From a checkpoint of a small mixture-of-experts model trained on Wikipedia.
Size: width 160, vocabulary 5105.
Experts: 40 experts in each of 9 layers, 1 pick a token.
Below are experts of layer 5 (counted from 0) of a mixture-of-experts language model. Rows are named router (the router's row for the expert), gate (a neuron's input weights, with its number), up (a neuron's input weights, with its number), down (a neuron's output weights, with its number) and show model dimensions 0-159. Each number is 500 + 40 x the weight over its row's rms, rounded and kept within 0 to 999. Numbers have three digits each.
After each expert's rows: a language model's description of what the expert responds to; "gets" lists some tokens that make up at least twice as much of what it gets as of all text. This comes from a sample of Wikipedia text that the model never trained on. Tokens count by the router's weight.

# expert 38
router:466545475463439554519545520453473515483480512481493406528524558489497485543491535530480488547508504509468448473527506536546469577426474464428447431457461468489596525469519569466512441528508478494503459505576546511423569447501578498499518494438511463465538478489504486501470460515510512518555544475458430548512502506464540480476442436510413447508438482499462484487573430482533507498490521525568560487465463538506537488450530426448531499507499444478594418509516457509525497512425455
gate23:449477515490519528543502522448418510481463526490490477498523573561546485506496463483469521473505458450491584472509537475521522522458576468473553498500518494535558506502558556450378523459509468552456541529458518478418505537491523486469554584512414505433454513495467482539488496520443478527559477551527472511465491470504452509425542463546463484515511487487468569427480558576489461490488438575550434465510461490467446544503471557474538510462572430482489543481437511513444571466490531
up23:520540570593490524550454530599456526555477437472499539497606460485515590534523465479424465460475542485495503487582504521480478549513540517462526506545464501483431470502581505479447533547504513429526455474457531448534563507461498541515496476466493432539513515474515460499520523486476518476507534495429455484548497525463496526529506565418580467491574509494480469538518480534491515528498429480428517531499565406546468522519517498508452501542447477574515531455492574473556460491539488
down23:495536503519433486501507504512442534473490580598454492496530518519501522511542512542519528499395534528499533443585479509518483612496543530450461498503479533494470515448486560526523512504441492496542528463561444500506538496421530511560472523484571491446498449452555584491544576507461465480470466464421546467502453491484529528534503572419546469553459463561520561448453491538453489510505463568523508520539445502506492487489542454516569514499453447474503510406571439482472501505485520
gate24:503547481471440499487509551487440548471499512448538422537489554494462489423524507490481489512443506441558459418550537472468506523498547532511506520532511412558447563445529444480493527522495480516482494415480471540483482553513496548499475518463443474494529481456458481468550553499498428503502481465464505531428397534520448473495602450541464519456512567453510485445488458486573493476427504494589507478503463525466432530539473486427487530483431475516498456463480550496558510549405519
up24:480447509488509525484462503498514497565498469566468514464497536507505522603462541491510453509560510578545499504483439512519470488455416489505444516471479554414553509496557506512527524509487469426570475623574542507541523503456538518550491452520539482439500553516533503537485464539477448455513477512501466550611551463500523457480431559501535472548430470568540541547491470463502485499562446528487423498512494433537572448467479518469485459566511560528494548516487497447452475490512466
down24:441563558518508404444500574557564430499549489490534521510519462476542495503481557440495513453507572543490453568501528492527470516519497507478540437483518562535574454480545478541520459493550550455515431557513551554512566492511451503553504482502492515487560515547483520548530482495490440508534481497464499483556504485536577541502493460500502528571493481566496486561520532484477504525494457521446467518446521530531484524471524467556615532497578450464428439514434491447532519584520423
gate25:504512526495478506506505475518432532449545495524501412478558495505511450472500468488516487501622519519531459545505470455527570459492536474446497545518519475502411495490501490495535550551450438519568540522523435530422523482557453531509460554445528504579606442502466507485428507514494519496536523510496516524521534501414493498500458478581483549486487556474471523506563546556516539531467461505463510560524489480558478516449467513421502496454510574526512488373482499480574517495581541
up25:471471511574529558510571484463547505540492506436554469486489463554471586502459513519541521437467449459493500539547481496512448480461436547553535449461460509445464467523539536405424447463474501492542584546447505508487557531507546430448475474511492481546455509539549526451511544532536455580504485452518510500494463432477520484452451522468489477482511492478448565519500550546510506543425466446479514469556508566532486443517490483449458439431462538522454587467533472517497494513418504
down25:480494544479568527500498448546431489482486489470554379479514552574479483499483468462486506482461454512496491477457475544452452538471535533438477546477404450519483459493541477506457505502489515526444518454505497489551445506543446457441464506516376476522505424535440459524476478544499563464459513440514512481453518491566509515525502515583493467529507532518512493561559529469544472463459478524536542436434460562573535539460517520512561560453559453574510478479505500495585483508558526
gate26:476534485482440524508562554488470433515506452538458519515525524511531466491598519560495456484570537530493444484500518498470482469459489460501525503516483526492572500496453515518488483451491495393481515537504459496515550509504468492474498462470473546563455566471552467530531506549507558529544536581485431501475506485499536559566520506518524553459486453497533514512603514489491450414496491436541514566462465521638516474465517524545549524556516422467548475474445474425601477467551509
up26:464519473468531475464540495482453496523483484466540408548556545533525425481484423494411545488524482509502496545537491523470506540523504496482391543464463474526481476530478460460487571509514515493442438589501537475586436561521493498490504510519497440576609563508457432550490503550490435444517553520491524523484542518446520541574509489489455500555576519494528485476504523474527546564492465582541496504523482562488538434487452467438484496540553523473473464460473493433541548532486488
down26:490535483527442493515498464474455519532521454546469450501485502528469541515521478489537539512564504494564537549500519568543479493539426510527559572543452471515452475494508504507540518421507458533441487576504525463414555527503476552576494533560439442462513493441488506468417489414489517417502494476451490539520529472477487495445570480506520437467549464482466546435490519456572561467458459553427457543526591508452544504535531481417509488490490562476471494507490515570448508490441466
It responds to: Short inner pieces like l, ic, g, v inside proper and technical words, such as Carnegie, Horticultural, Camerlengo, Portugal, metropolitan.
gets: "l", "ic", "v", "g", "in", "or"

# expert 39
router:457499497527427498472531575498440526518556453494515482561494566518556425478521478526509453465451460569470507449510534521525440531418478499492500435424459501505529435492538532497547428522489489475472421529572567519502510515507506436498531473476539551490474426451461486548497526537482465556468456526427512487497454563445526483500482452489442369484436533502460531457541401519505479507518466465567502524444529508473492531479478514501496489561527462461529445522493489463463437556489440
gate1:465557549526454444549455512455503471498499526501461497431548519380523427422505485530467577514428527503487505491501543563453446533435482554488523477498409486529480519451509527576544522478519472553482560526503478558488477528509467588517474470523547502491472500419484500531508541504455549499506513453512491480495490485471491434479552517527534515422515506537433459520523504562521563408490448532458531480536555518500433479599503495508530470511467464496490572424415515496539478522492546
up1:517553532489514432520461586449493453504551573501422505436513489403471448510493459474486542474509557493524425533507522568466504497478468520464514497536439477495537441457505508472491518476526517512509492523512503514428507429528482493548446533511579464556548455495448521513564482565475482509545464502498493528501530457489521488451499456432519529415481494482478580436523441445554541433532471559548502446425536497509486500571508513472535415524440455495542555442439485540533462493428528
down1:406517514500535538543513475447417487485437531489508506495430543489543477539436471566498512544513547526452520470467493518462498551435560542504513495526471515445424551410545527514509472491491502503424564508525501499577439595488573517494526429499441443482471512487476523612469457482508424496503472530497572518495478453523474540522457501535522520460453528516549427533539481543531512482514492493491497433437556467483499523503494523542434589570535494504506507476416486521534511511516567
gate2:524521532587506504554508478498504529487465541497535486533502450542474552481496488518517443486532459454498469527525529519498573435545465484509435446512594489523442558585502500481432534454516520485458576540476397474442448537435524518469476432445546414462553510521510479533496558535424477486479533479485503525521545533552495458466500460532508465471428516447454488502506521460582533467516464501539488481523506514561493550568549512563512608503424484488466531502549517527513546547463560
up2:497450490461515512423516475481487514453502471488470487537549508525544483439509444519482576511471511493422450453478517471454481447521512476461395450528532529513454457542484456517478535608439481486522426466500526477550431487452553466500436499569499576448484450476524453490520396441567507532470502540497471508533460478473476578484538529549489495468500436496489490496523577552522463491508471438511529525520468482485512499511538481545476465503527431578441541531456523413531445469581531
down2:554471444458505514538491564518521503551550409483536534483518547479532470486538500463491525474483507436595534444493453558486453462445520507518463550479528487403560518472507547475467495527514564450512527487522521492484554472588474554496498439480540473522476524505537520506525473522475482533471561477473444458501472452450471520499454495472467555475528580531555406542534542524483503533485442500508441518557486498498558553440525522599547364487575488492433486532480519516530466473455496
gate3:503488566562565485463485485514520458446424463550455538549546585523513496524500537453499494458563499527481491494552467532508479567476490432416456507512528463526580464462466465583510521541470452367546544496523513535507541413465471558478500522449547556504540530480481512504492476436554585428454541488460488478498526479471475495577540459477521444518480541522535492523500465561457481524476553448485466468477471505465473550473537492562476536547526489507521463468498546419569481476490478
up3:517472486453524568479469479480476458582569524511447439429545495478457561511533452458446533535515470515454458532526453478520529588443551569513543534453498550456494496589479538494490510458511469490503487468497423483480445455532458476476463457512525425504439542481491431492504529516478484462470461486514516465509454469453519440536508524485494473445441498568444489513472510571587546501511467488513527536490519515463583528512514435463567447530429558480537490541404486551567556506509543
down3:551530484448474468560453512580440576422470503519544530453502541497504481567529600489522523420506466516467497468524564486496452490502457436522464460516524525535548550428484523542531472529478492520488501483521494419489521425463544494557483499494493546504543425431465582521458497506488580480487574488451539572437541487527492523472458565531520471599525523462454546461483475499441520540558497570481474573472496519502503494535528546487428545507510490552496492470551489506469447505550459
gate4:611540522519454457505462514578479562510511572464424531486513505491502546405468594492525437571506547486470490491456531490520543472492486511553487484510498495487429562419502522493463511498496550498482516426488492499523547465507603434483476502550406521527507512518565521533435519535553438511454551447532540515562540492496488503544517510452514504478478487471536460501459528482486497460531473475515501458491366517488455470464497554448446502487542500591543511525455481471483444509451454
up4:455506529492558442477466515475503477456481566492619472451568528455511456558520437520495528436486435474514466562547449556541455488537548465499500425478548494488534480534510522495559461583454473508526529485513488517511522476479482511503543468383471541497576533465500495545444465465406460485550443517563468482437498492511506491522463521505559455505478524481544505492546478499483492470519506521417521488530539505605547528476544470508566431484509495481465426445520585509444500438500497
down4:502449530570486552488467516494458534539476529483459501474486534552565503458515501476556487474553524539504536471495549494503490463525459549554489534539475493486491495444467471572472554472402471486516512458461509437542488484523488510526532553495479482429602507508536543547475525527418504524526414501485492492566530476499483543598457493519532509531471536423512513530510472488488540508505439470503420508569576495496548582514470585440497474579469482520469520385445488478503411539445539
It responds to: Final vowel pieces of Italian, Spanish, Slavic and other foreign names, like Pesc-ara, Palazz-o, Xper-ia, -ski, -ova, before commas or pipes.
gets: "a", "i", "o", "ia", "us", "is"

# expert 11
router:459538484521486543478562503487437429449516419493525487535527565501547449529515542545464477519517459493512492499482525495544489539486464482435514499456462573480516457447496504372555469497485518420543499508537617515458526507485490478523495522506527534519373516495423520532462480535480520476520482491486559456518473490478485487526484412446430452484453526542503566416495472490459485451521482510515504480450475523528457533496510569463536573491547498455553426456473502458540438542455427
gate1:491459416430562440555484483542596473481454613438517488496426447556489509455441511537571511542451514474560460519564479548472473513525505440476482520546506440534489465494434454546549470447538459538443484487486485537539494481532490541471497488479471517436544486502457513528445554475510506437452497476520440503468480491554597567536451465529581492451566530517578478483476545435488500509485445490524464501495475476497562504502513450538522452507464466473465473489505486508456572480505461
up1:494549503534463566447537519514400580539496376544514551515562528474504489542545502501469489460495544542422494460472519470544576484431502536531474447466471568438544491475552523451506511549566524476510517576464515508478467509464509522511471472469547502549466537529517495511532517490497498516540496510464557444499517530474424415460519573479463519543473495499409503470583467570519520440500509502456530493501578497499466488465483535459473524462542566493572511486477503531565498580455552
down1:481440469408570503552547476506543443488516575489523545479369503553490475426405534523565561520449443441567470492514448477491449492503457479442513524487447460527484464498439469502523444454478472494513528441529512453522489476525514478483505499530493523507528496456509462489449493488478527459540474481529458513521514517542533495528463412499518510473497512519537493458493497467512457460528435556569437514461406468472424523617528523532488491457531487417467505531524494511422555483533463
gate2:476491512542416508523526469509487521480465538544476591460559532505455473455522464504520536549564550429470432475530511562547581516493514500552539403410529474500491504544490424533523513484554466483531534492509542537474487497606477483482483435451519510531489478449425505514494483442487552458506481495583532517529472520477499538529484493503538505505501590503478520543473567513572455549475513519493539533465488514469517417478478508489536496533570560537569473451469614509505425533520545
up2:508554528525526518478522518468420489523468485477541500568553568561505426464401424499479609531530553496477470451492546486514500472437466510486451490405507517545555505539460512476604505486510465451514502504524536484447488496536507526524501515504538453532544496532496526501505459474648503486532533500513603538499502417530482502592465467498563547453462510540540505505468549541491474476502475496525532468543530462521554493548518491487484487568441506486413486435523525498474518516522557
down2:518538518468542503578521470484459464539500544511541435467477529479422540495428561484453532590536469474525548444519507439460500446537523483509459560546495486547559514533461608437588461498544463567450465505527494456417519482476576511515514483549518460476483492491440532488447542506497507497454460487513499467479522556523488477502486514486562533448513436465541434473508489439444568461534491517533459492488492498493506514581458528509560561518464451450536533424486442523449458515492578
gate3:515483496491489407535450466531489532504462514515488462497438546505530499522501488566603452535534491532518539549557445456479494516494542542451436532524493524516490452463408512432597420497468522479521504479446553407492570491439492570548515503514419507544529431440528463461525460448497479507558517470486424535524405475515540518479499546526498478492556580524454486512509534522524450500553509470501498466555458451458536500567549485522478509535449542489492452494589498502477496490552473
up3:503584507495479524461452555539471510504478453469562558505529548495500501444542533556425459485572500418446505474538467574499513544483520477473482537483544481601490470514579531455507513503552581458508531446516605483489518545490448477509463474518519508530488502510468500482457507500532483546508518470465450450481504539565504452496458538531487499460595470473545526479467480540508551467486467476591546509561508504532495521499492391502534554531458492546570515473579545462534523552396483
down3:553462531465492472578465541497483510472506510445551459549435508543494449577477583504586519493472534523554499556465471527502520455510533497504503552517526396502449518463448549472625513466503520488496516471516534518512543501461544569552511473575515504563458478457484530490480492427495498511541480459538564559511489523551525494536586496530430432483530523520455507520473496487505515471497543421519446458518509465482506482547598550511528520470470506508476394490549506543426503526572477
gate4:471531534486492476523444578494540534476454470554510535532490565437449480530449538474479479536528467525529469513514597448430463546555452532482422472487479463514470458541480506496494412541472585504505509486479512557502417543474462523440528473568451429546565476522560572531546517571527548488467517435481521481485492525540472578468507471471508508504501454481484522520495437454576519502558501513510583510525469493501504530469507573447553534589494467508539519473529479461580501482440454
up4:583505492520542485503503535471488461483511526489489436490591476556489477505487498498425497497379526478453533539498388504488487505558389460520553572564416509530543524561482531570561517446482488495528441483540473502571542522461496512565385533502534550474524453522509511493496499471512511521525477534486529554489519478607488527502531502542513514577544599516497505476467506464479500523438541489529548507497450528533569513498489500515503573523505508497455481530485553546443462466533502
down4:545504490489476455532492525521443487515441462517523498480533513464503481496533480531497497485483467589556481570470417528458502466508439542472502492546507466516504496537504518637463563459508482493498449459503514608560537466464430542569409510423484550567546446533540484511469537512498422561451509518485528494522483511497466530466540379570494463574513502487473578492488480483488553513491475522517452476483447489512511525486422480461522458573445509515545443433521489526531475506490457
It responds to: Plural suffixes and plural nouns like -s, -ers, -ions, -ments, members, people, often before commas, of, or periods.
gets: "s", "ers", "es", "ions", "ations", "ies"

# expert 15
router:436486464542437499470556542505545485455537484534538504553579482463510466539505451531599483530457494534452475444527547524603443528440464449464543492454479494474554516552594502491495509499521486447526433492520480500436479537472469497458551519522530533505461460487519503512508519533436539501526487554499467570480440530509467489521488449489475445553515556496442578472472454608574511483523504463508550528505485460459484501481524480496556475484567455435580467508479429469492509542441419
gate1:494530481489460490557614415461554486542415537481503481537496485503544539534521503462479438482523456485504458477531521533530465553490452415583499475471467474477532568532505497550483547485410465488497594482531447455528521481498513391447519485523525510470525587446505456557515414477544460481517514494461500462483494455591498522506527484546435510551470497585490523578535498544549507534542537481577539507466455482507490471472463539510535530471488461511591507519532493476493462529531472
up1:474496477484544445475514528479589493480515503551548511509501451512486433516525478548530484475492487569552476499508561522551507533496528499401440486506481481420504481566466497563501493582471510367517444487526513448477416571449511464472503426492525511502517462505482563490454557479492506497585492544586510544529458507496495458586491498504436479505510499521460539449498520539468536484494484543561548455431520460480446529505457437560417465519490474560509436509519536412492532497475476
down1:514478476534523507524534501528515569506531516430531498509483536499567520529475483518549505501461412480470450485516512560511549492509540520418526505423422506456448537578436543504649479443480468487488519424529496509544476494550576533524546551524543547528440469521459463528526489555468557500523567505508456512480517452557611514502516487546478458538502464488487415478467532531520454495499537474520503537463486562429542476538451540449505536483432566526504524481482548523487424512473503
gate2:505476518575477509465477516526544473500502446477446549428463590505504481498504439474432490519461533461462547475455446523520591528481499476480534473475464527532441535465503499493520505364540583528501549587473527513514537467497521440472437458524459450563482517531491420441501502443552484497453488458472502477479460461445480518479488528484519437526570513499475523541484515569514555470509478429549525456526551525523437517567466503520451568547549473536495465479455448572455541468455509
up2:500489516492475519534536516454470475484520471532494494492500443443515522502517579497501539549525541553510540488489517504541536502545476499551465602487474461488452551448554563573469517486484530498548600477439474481497508498506529394507527467530587486485571566540494496492531421516460490511452472484532547483443578442492452499547533540488591538552487569487531479543429545544514463489491503446438492468515499564538442452481546443456477530554513510521558541530478459442510512397499548
down2:501479449466532501571502490536450534585466549479586490473502510492461488470545463611483473475491525474508500498524525512478463558546488553489487449524517540474561445551497548468539437517549407481515446412455528532549467486522455480511462512478430514487529534500465539556452591510518496478519477490537556516478500465442526516505413523446434498432507576484466627523519532505510497498472487564462440560496474531455481546460466442526517525479504552516416532515520562509512537495542517
gate3:555450503480496527476478531523474415463434494472627483508514454510499531533507533496540531462432533479504476498363458500492522525476545497511515483551451536397542499571494491503490488466451519611467503512463461525515512479492487466520459498454492460513482544521447530579515470503468556445444487499500453544455484534429517538490455502452479476476524498511488479532494466486542568446428474506503554479568556543490490468478379560473546426444516478531546505489518458492533541558521523
up3:452468525522477505467565473495479533533457496490453538488544497557536432544522451432580454542436515481493537481490552476493514463459476483491528512506457449485532550601603506490510535483401490477418523467487474553490463470453436473500443484523518488505483507498444569518482521454480540501493470591512517559434429511491506446489436426415504491504515464558483496470458494500473603465515478485415504550535532492424530558484460536428488447538539531484499455523449530478496536531503492
down3:537458510445473459420520596459510568506477537509551481486469511582507560493523511487501428479523470546458491524506552532537532447404511453510514551490423520512395504498497550539507475531453494533477557450477493513533538536496511528489475505486462561506551486493476495471422491486455475501531419527434556499447499449547484444494539418449460546576457479613493481519435558518503515484552518509504478513539527546451458467519438498496496546516477424530545556472510503502549471427505535
gate4:455504554505478516434478500494530527512556479531498538541533491462475410479466501489487546527518454495457527527467536449493481471442567511499471518483493474517475420453552483508565505499480517462518441428493421497434487452552468462507487500447514524470523459537463428491520504529507522523477421515429459554523450479539524519484502477466501563515537556536495532493451422406414428509454486465512490565480531533565544521454572574549418513499563513488460419504472480492421464523583494
up4:539475514495505572532425471551455440466466504481464529566461462561454513491499496486528433473519521460476447489525642427542482484500505465579468555489477545541524479472489552487454542535472576538483534483491540545443522488490565465559487533478567477527503499481502519514409566493494487522473506447614515538430578507466457503546493529574516563527485489479527577517496506484484491536495444529478461580480443482532529515470476514498435495524542517493464509416470536519445537475474515
down4:528500519488503482493481536532513486542528419445576478483514420537474442536524538467538557534517477505536517519627518559432474493472513473498484528549496478598500437460529480438461416564454476476559503552498477497415428454460522497404436532468496509501494504538468520512563491485495555445482449525540517536552529457435469538479453532502519446434475497463536468470484479570583514504491469402455527500524513532483511584465496512499548543492524518487524522502552457555512472502539485
It responds to: Word pieces inside non-English names, often South Asian, Slavic or Arabic, like Sha-an-xi, Nam-ib-ian, Ism-ail, plus letters like š and č.
gets: "ar", "ab", "an", "et", "at", "al"

# expert 3
router:469518494574510507523498513491500475513515464537502503502520534474524464491509505535537470463473445572557388442550580488505470431455514451504419435460518543516563506497523577446528501566532472552534463486603623557456422493473471435465520463502496564461504422513510531539471514486516488436488495528559525590495421500493487484474493480406497508539496526496465516417530512420467486535460471512533560504518522455450497519478508508488523500485494470482552472491537486507553457531460442
gate1:535513503492494434497480482407444483516558440535489441535478475568454487460482508530510528512525556501481500494516441548473419504514490564500392506464515431452487577530489453496517436466513434485466436520531529512502424543449484459499521442514492569484523506499484521511504374492447428518506497498527512511513513468514469474470494495448439473453419501499554464527459493460524506503471529532570529517496520493528562515503556482457603497463569462485401452435483573476481460450523487
up1:451503482519538498529533558486556501531495569559517463498455521520474494530580509544483478502536456497440447608484456454503586451480549474516535432562470499550475466426521515480526528459574534539474508530461551492508554434468498501507498550518540465497512552512429495484557562604443501464464485529494465439505465553431513512517457485538423507505552482449514508449459532487415553610534492535506486478481460476518472517456443546549451502501449522532545487525541448492479445494499546
down1:443545492482528509506516518549532475479525497530482550481501484435509506590562445430564503553499431546496470500479508480514499507521498553553511520552457488553516410520503444502543486587493555526493485514494447428467477512581554547517538511506462470480578519537464495491543486549532637544526572491461497444477564573449597544558478488447493441488580491557484485437498460475482476511473478472537526480484448499510528465532496520506553515449545565488515499506510552461506440509559526
gate2:394523484554483485505533546441476445494419470466402513552610587513499523451500501469509486477502462528498475525512456497540525483464501610568492536462466577520520489462466511557500477510555445493547419503551505561523426560463438566502550467486530476527510539465455528465498507429503478434472522552548514513484517492509473497415490488469496579529481515514438485450427509547499483445506505432481478529507525497527485466456504484547509531517532460465433536450491543516515434493546499
up2:643433511489413553519480491513511506535540531452536447470450419524480516458516498506470539498494555429481587512497522476506499543548477487475505488588512446476512509540509486531475539547495547510503524520449534520490515357515528465521489534414540502448499454520554515555474485539482425538503465493491503458480457497497478479530455514457445460499532466417518506469563519466533510533515466575516449426530488500464560525503438504520452515503413524465515466540485443499434548469524452
down2:468414444523487495466523447511448542488509494617495480508577587539527462552630537468481498538535493441512521532525537549548481430469587551529567515495512522560488503451493545550488473468498523522490444508537563510461498533547480483446481507512481487593514570508473470485422517461451485546418483538532500463529471527473554560489476527494497515518472458527511469496535487466488573555487519519517545466548510487541465557495520446460477485505518451494563504459412520504497486527589533
gate3:532531498537478499541515504537471488514529565517477519553526469468528565547489563499472506513501471537496455489483563468549490483496526505487472427512543497543550535488513502459525442470510500558477588495508477474471443570466518438582456454511526520479534475457558550492577428501481432460504544537484499517560523551479562532535503471515457569543430511525411504422528519491542623556582445541467555434521536560451487553464541484498520511472464452511478450462458434499515440502458478
up3:590435463526525507419544521482468417571567539493512494522421542448444539504457471541474469465476492530469450440456556515461463480471526492530434419509469494495521511492524497518548497582564473529477483530560482522475540543502565537462487471514488489464527550503415555489514506457480521550591561472538515527501499441521466529464507474499471539484486544534404450539582496552544530474565553475475484537457532477477547495518515483505570501474432462556521478495608543505481500517521505
down3:470432525521458504495503473554493399479476482482485501528563477452532429501535487491479508506482491522571569559448510539483481502509440481487503520386497480375418511453534509460487514445506437481578521536373462484441566523520518491516589512555471551500487472501410443494503579496501492549492566522437482483461538499540449530531447491506484452437471511548528450571431463476516452481426515539526513484530466531474481499519538504487506480487532498491539464521478486537536508475519491
gate4:507507475471490438502512543454525537502408495539534455471500514508478483492498447491511484427498414527439517514459451500482387550484499547471525514546478444464557469563524460515475502511575530515480470449508479521484472506538427522499490501559513459455493483446506496510509581427501518576553440424575490467584518489585512515439450535514517505475467509544560432573504541524462537455402559473508502405483491504480460468520496517487495493494457536495443417507543536498481532488437540
up4:505539563492493456459450532540495543493451520529532492465458462485458542534506581521486485466480441524473552470534545523553559408514473531506516457506534555516566530536555532483526480481496504436505544491560453452474522440424537443545460457455437488497489375539496453452506552435435520536492463509503448494457503595513532487517470532541488455505459502540462574480530497468506542467587468510484510575516483556517553504460474496531503564464561494476480516592437533501524443553512491
down4:476431516544423474473435552485560470480447579558517502528491490543497496477574513565507449515432470553556526450480520529506567527511423513468492478455470563480482504505489522501526487541518506477508604448464490509470418409549473508417446464445430460533471435449510516545520469455478468492481460499374496451463512548520496464474495507452479454519480552487446530560500485467436463492491522526511530476434488496544534478532496440472488524513520542437486520477511590515516573488516506
It responds to: Short inner word pieces like on, ut, an, en inside proper names and rarer words, such as Ver-on-ica, Amaz-on, Cant-on, Fr-ut-iger.
gets: "on", "ut", " ", "an", "ot", "ron"

# expert 24
router:443504476519508489482499527507494498462477485467528451581545539473504516519530492580568504481484461490511421509499569519536447465509494454434439468488490469551559512500577593475518443566459470463530468456531496525543520478516478402525499528469484527481472473472537514505483521555469433553536546513411429525578509584438524446489455450457516479549449567533468495492482492585482558501491460492553483469436536443478519558499528510460460518485505448535592446489450495520492491525454430
gate1:526458457474503492550518528502525547467501495505537490503553535417490533482484497431550516546500450479583487459472501441530515499538456487507582525499509457516547481489502479459490531513566614504435411467449517480547484532512538493541391520511485527563451528462525481404492460504518482470469482522570528460463544535476461523504521495483472560548516522499411472415463449474497465515540455460553534439478461463455444509418521463507501510490491529432478388501562518530478505553503438
up1:541526545461444513508490564510528461465543506506546516486448486540519501500457517528432515429501534466453538562484435533496455491417541535468479461499486481461529500558448469490539379431486493504512527555530485492554477462537535474465483419465567517483498448488530469529500555570499531479484458562492518519480463493433478530533454513540495501494546522508547518613498545509490581450532481570527524533546437551484502482573491490437499560453589481543509594494438482459475531529441495
down1:473550551498529449508442558516490517533486491517565588454501475421541497506516538488483451532512558383484522544476531475533468491532483489489449523420478517459586541404618532438531476533481549466504514511494593499488505482508440474480508454492487534486503506512552573508507518540571474547412573534527511492554525536451522526488436522562471512493574456456497522503538481465521552546501520482483561472503457539536453468481506523507494534503474541548427548491493458519520497407525472
gate2:480479475506483502562599517507541539473507462460500536475504549500487490521546473537555467514454474482462476481559538508459555449445475504500455505514567546467533477523521569509491572524511536492503473555497466529484549466479544453567593493437416493485520494491581515544552524535455550459451506537571462479518511502507552406487494494464539532457561574438442538511493457478423536454511502548479507528553545532529536510475466411491557473500482557543408493551571528559469537491537461
up2:460511477527535561553535472523494528468560480468492488495475492472443502506479477472519513490486497516471493586538493500450549474495460442563479549443552489535510510516456498454503537529460470508457471536527579507466548493460532478483541579471507507548513501515523514576454528638501496531590488499551498451534567483466465452486566525439474517489539416448479532520519558552481492545409587486431473426491543460466497503468515514482529573490519624518465509533524503545480412479500491
down2:517461499503503443547536444527500537532471603461507422473555502560480504496449467532542477452429507521548445439517577513436524532420507511418533492431479531533504521526440515482522532610537472573471472568462558486551473550442523445517562566495530400546458526518501541495476476552516487503450526427455501460477533548511471458525513516444520483485548481482473484497517523493469501501460468478493524515474464508467517522554509519536517462531454499410573567523511487446501509560440481
gate3:474556500511552402566541541519427550501454457518447487585456532471490502491572536504436522499458440506430507489484452509571466476483437495505572484444604519492468443481509565540570538481592529453489470453498525498561492548549524520554468567530487511525542482492450571482471510588484481556509540520473540444471506504410538466508541595474487514461494489508558482475545538467544504485574483495515519440491546515511504536524497513490521488460451482492466545506485512513517424500541477
up3:500504546486490568483457491525458531468484520459572451509468453541529414436445509470555508487559523537479473497530463451493436484461529503501497453515457459554472529468425474450469534462400499541427479560539467503521479532492489482486485488500533547508456497511456548485495431500438552498431539524597471529456480473484438503605490504527475495531533473558459530525486550501522428562477469474574493541481419461607482516462477566583460498463541441498526483468557494520470503503515463
down3:449511511608566498518540508482487447517549457481496539514492477524523489451496501562482482540540434482493498581499536504473503471437473463533557529472445493492468532433559446532474598478440575491516498475590504490526471436560425494472485438482501560581416535548443565488500576477473488548451490483453513524554435488466481475503461475425432489505502533518513445511526491550512499503527484515515525567476618512538519436526514505514466474524463527541553519482481473467470458521528557
gate4:545532524451465510472538497582468523556465518514536467500486507434509486525500497503507493535547476541495596503449461559513546457544485474505533533391484524491465483480468585569514528465487507496508480520566442522469550571546538497527428525454517486505538523550458538498483487433509538520527500534458475493467555562496511403485482463573507537472459520596532541505423499540573523484473489490447490484583475474555548476521586532453458423539499479466494479508469411542565520551480485
up4:519493453530530455503541506478570489470530493536495488453486545525539445467493501494520493453451520490521461596532577507474451495457466480515530520492533427471506479496418508430441452496480456453557575550536556548458493460467466488508518539557502474452489492480505558504498516501447540512547551436544517430485537523523480574525533497430515494541543452427502500542494577511417464577441544403533469566547512454482521564449564498520523560525523516499488415473440477546446504483511501
down4:531464512529525573508533486535514532531453510552487520539536516550478446535515499533470515476506528530536490531483545498437489502494556535575481445548432505412486400472429476506486498504512437562469523511469510561484493427460484506480494505520493514396402483489524478465574515498475520502511502408433506499537524479472492542607557496525427482552516486483492525442479493491581600482435546485570462450491417434540534531548500496496483480485435460514480528437489559528473523503507485
It responds to: Single consonant pieces inside personal and place names in lists and tables, e.g. Pry-t-z, Pé-h-oua, Naran-j-eros, Jun-g.
gets: "h", "t", "n", "ag", "c", "m"